Weights of a small mixture-of-experts language model, trained from scratch on English Wikipedia.
Size: 14 layers, width 96, vocabulary 4709, 4.71M parameters.
Experts: 16 experts in each of 13 layers, 48 GeGLU neurons an expert, 2 picks a token, a shared expert of 128 neurons.
Below are experts of layer 6 (counted from 0) of a mixture-of-experts language model. Rows are named router (the router's row for the expert), down (a neuron's output weights, with its number) and show model dimensions 0-95. Each number is 128 + 24 x the weight over its row's rms, rounded and kept within 0 to 255. Numbers have three digits each.
After each expert's rows: "raises" lists some tokens whose logits its average output raises strongly, later layers aside. This comes from a sample of Wikipedia text that the model never trained on.

# expert 15
router:092168095089101116112135109140126113131116143156117122142118148091126161086175121132097113118125124083143107125130107104158094113138114133114137128123108121091092120117083146115170112114170139130139083143125169166076108090111137130152126130107151132151127121112099098057156154108131136120
down0:127166110139106133108154094133131134071128129100135121127136141132127096074178122109067113172163121107150089098103110149155123068101166129106138125153150114155126152140112132130147133098147099179154138139095136136107144141146119155105123135114131129132137175121102112105129143121142152177
down1:194159136140115132088090158161092122108121128139114110161165118131121146125150120127126160129081154115127155100121123140173097133149151127146121101142117131160146086129132111140127144105172141164141150164144154113127112133078168119126101091141155134109164138154095182149123149139101159130
down2:121121083093119119101160133174121096113077158144121122119143147116164108073169137144078103148141130143076118127134137134115103100119138177096127121131111153118109135132107128151140127148113103136116140119081181133119166142120130130117133136127154120116109118139144101089161094187091107114
raises: "ino", "t", ":"

# expert 7
router:146121088152121133163128111093102135112149138137072143122128094182116109115111122153139154083144156108139164117099143131116168084104112111118113108130177149142095144144127093101125134141153094114128151121139154118167148154106133160114126125183124109120085102157128150120141139120191123154
down0:144159128154117141136187126165167119123167132140087113140113122128163105141151115104093123106173156061115074127143084125113165107111160119121143117113144156143135142147102097175150082129100071122148121131128134122125137127115114166106144149123136111130123146137163122100098105118142106125
down1:168121144105141144129099159155137157085151134116142107121165136110110122118162102103146131120070100133116170128127167103147117129166129116113151130088104154117124161144121102122118156128164164166157131150111114065151099117118136078143119120115146137085148139186101125112163112142135136123
down2:106081055096129106097156098154083129108143136103149149163107125135124064160159131123089129114138156130090123119135128148146110108152098143148136117132116136166134122114108153208106120110111106167104128124136114133145152127137098124172133151130139112093111101131138106126120161117131138120
raises: "ing", "um", "istan", "er", "ums"

# expert 10
router:134137179137155113149119103120128124153094133144128123120166158140090122121113177123109089098135128155137134137122129084127157156126164127134121128171154113115121130124141144135141177103096152136110149096145114120145115120127125123168138074154129141114152126133159152188106115089047099152
down0:131159178102145152134129133124177116178155123093108150111141111121119100113122125116106152145149149101142093099163087104136143112093136133113165103073096098140122093139134130157132148140134109119143103096117113164115119130156099160143115154124123134141116087134162130125054102117125103163
down1:127142154122084149086130140188140117114151123127103092113119191116140121115176125117110130120070111119097146109135157099162086144146123115126158118111090144140194114131132171115140167107135163109185134127133131123147120099115124108120101151135127105110128140169112144115149145122101134110
down2:132130112133123118108137128146160111118124194119156152149099148139157094113142187118152120098146154132108070127143157111142112114169146136148115102120115123145095113126111171132123140117089103134116152109097120118178101143120115115126165146104134180120156146110207107144141120137113146151
raises: "oth", "ung", "eed"

# expert 5
router:148096109089114111111101188138106154162131129149130112136136122115129124127085148125162135143109141136082153134141160138115110135115115116133136196105110110116088090147173120106159146146117132113116112177102146149135096122153125080151094118156136133137129135137075138125157085122081161126
down0:121183114143128123102165155131123135161172107122119121138105126105128148148181135083112097144143147127112072103135094146093127061112129149144153122077085132134154129127143096152137132144120093099159142100118104138118087151131101172123149098094141127165121128109106099124120120142120117133
down1:128103128171126142146123145134117104108109113135067086099133133150111129148140082133133146065116102128130152141100148112153108168188116100108139116074102134111135126161127093139121157094134151114186107138164136107106136162108127101168161137136132131105169128101101135121136124124122127100
down2:138111125136129149162145130143102125103143135125141155128125154142177130086158147101091083126124168161089110102122121158108140110138108176153134104145140113168106107120088171139125133114154075107110157104118119150176092135113096105146154157123132140110172154129148163149098108116122142094
raises: "ing", ",", "able", "y"

# expert 0
router:096086127187106095124160151161078133140096119128183157095125161135156125133139075119112124152160138128102137093130111107137145095107111130117152089113113177134089112118178121167109138161142146119112107104106146141128142137133130157135109137131131131107127143134116145171167129128097086137
down0:144179097148122128133135164119130111119146111123052151116114121097164159140162183088115114132124109092137068118113096126134123125096152133147145119115124109117122146159146110133128139140121093093124112119097123165090124135157102156113113133104103131118128142127178107140123077139081093130
down1:185101163113140134130104140187137115111105149129048120133177151125082144132163136137107108120112125125139148127098120138121094132124155107127142140132160142147141145110152118121158128110157168144183122146156133081130132097142126138112122145140147123130134122101103104168081124187133142137
down2:140121098128133113128164152181105135124134173115153131167091137094123132119145136141104127132116180146087155092157177086111163119096110191116112099133084123142131119124122151140138096126122111136105163115128140127136112123155091127152114164112158158099163161150131135097161130102126101123
raises: "and", "ans", "am", "ag", "ant", "aw"

# expert 8
router:117145145081159155110153137111171146108168090130139151138140152093111125121164186142154160156107102100168107096165126151121160101137135112135107096088084161135162131133113154129065131135138124114136119142146147123111128140169133164128142152137145140133139142161114134129139130137172165103
down14:065107140066144127158091101151105146117144159139148106132151096142145147100120142100138128149107114100112133145153093117150120142142144101090116126111104099162169161186135126079097111113153116178146140148158129102144143091132132149120133145149114114100144114139147147110172125103135111116
down15:154123107111123114138070113163166110134132153079158153149141149148132106154138129155158112117104155134141130096115153178095126135136139157151142155137152077124147116143101136157169176141135156094137100127126142098101153162123131129133125117104148162147126138104157097115127143117203103137
down16:172133160182140121145124154106111103140113121123140123115129103124128133144108121096102134090127130102129122096112111085182158117092141180095134135121159166132121185138139136133150111105125115082144152126105103135180173166089138168153097117110119099141116134111120111117135103121148159155
raises: "abeth", "ain", "ined"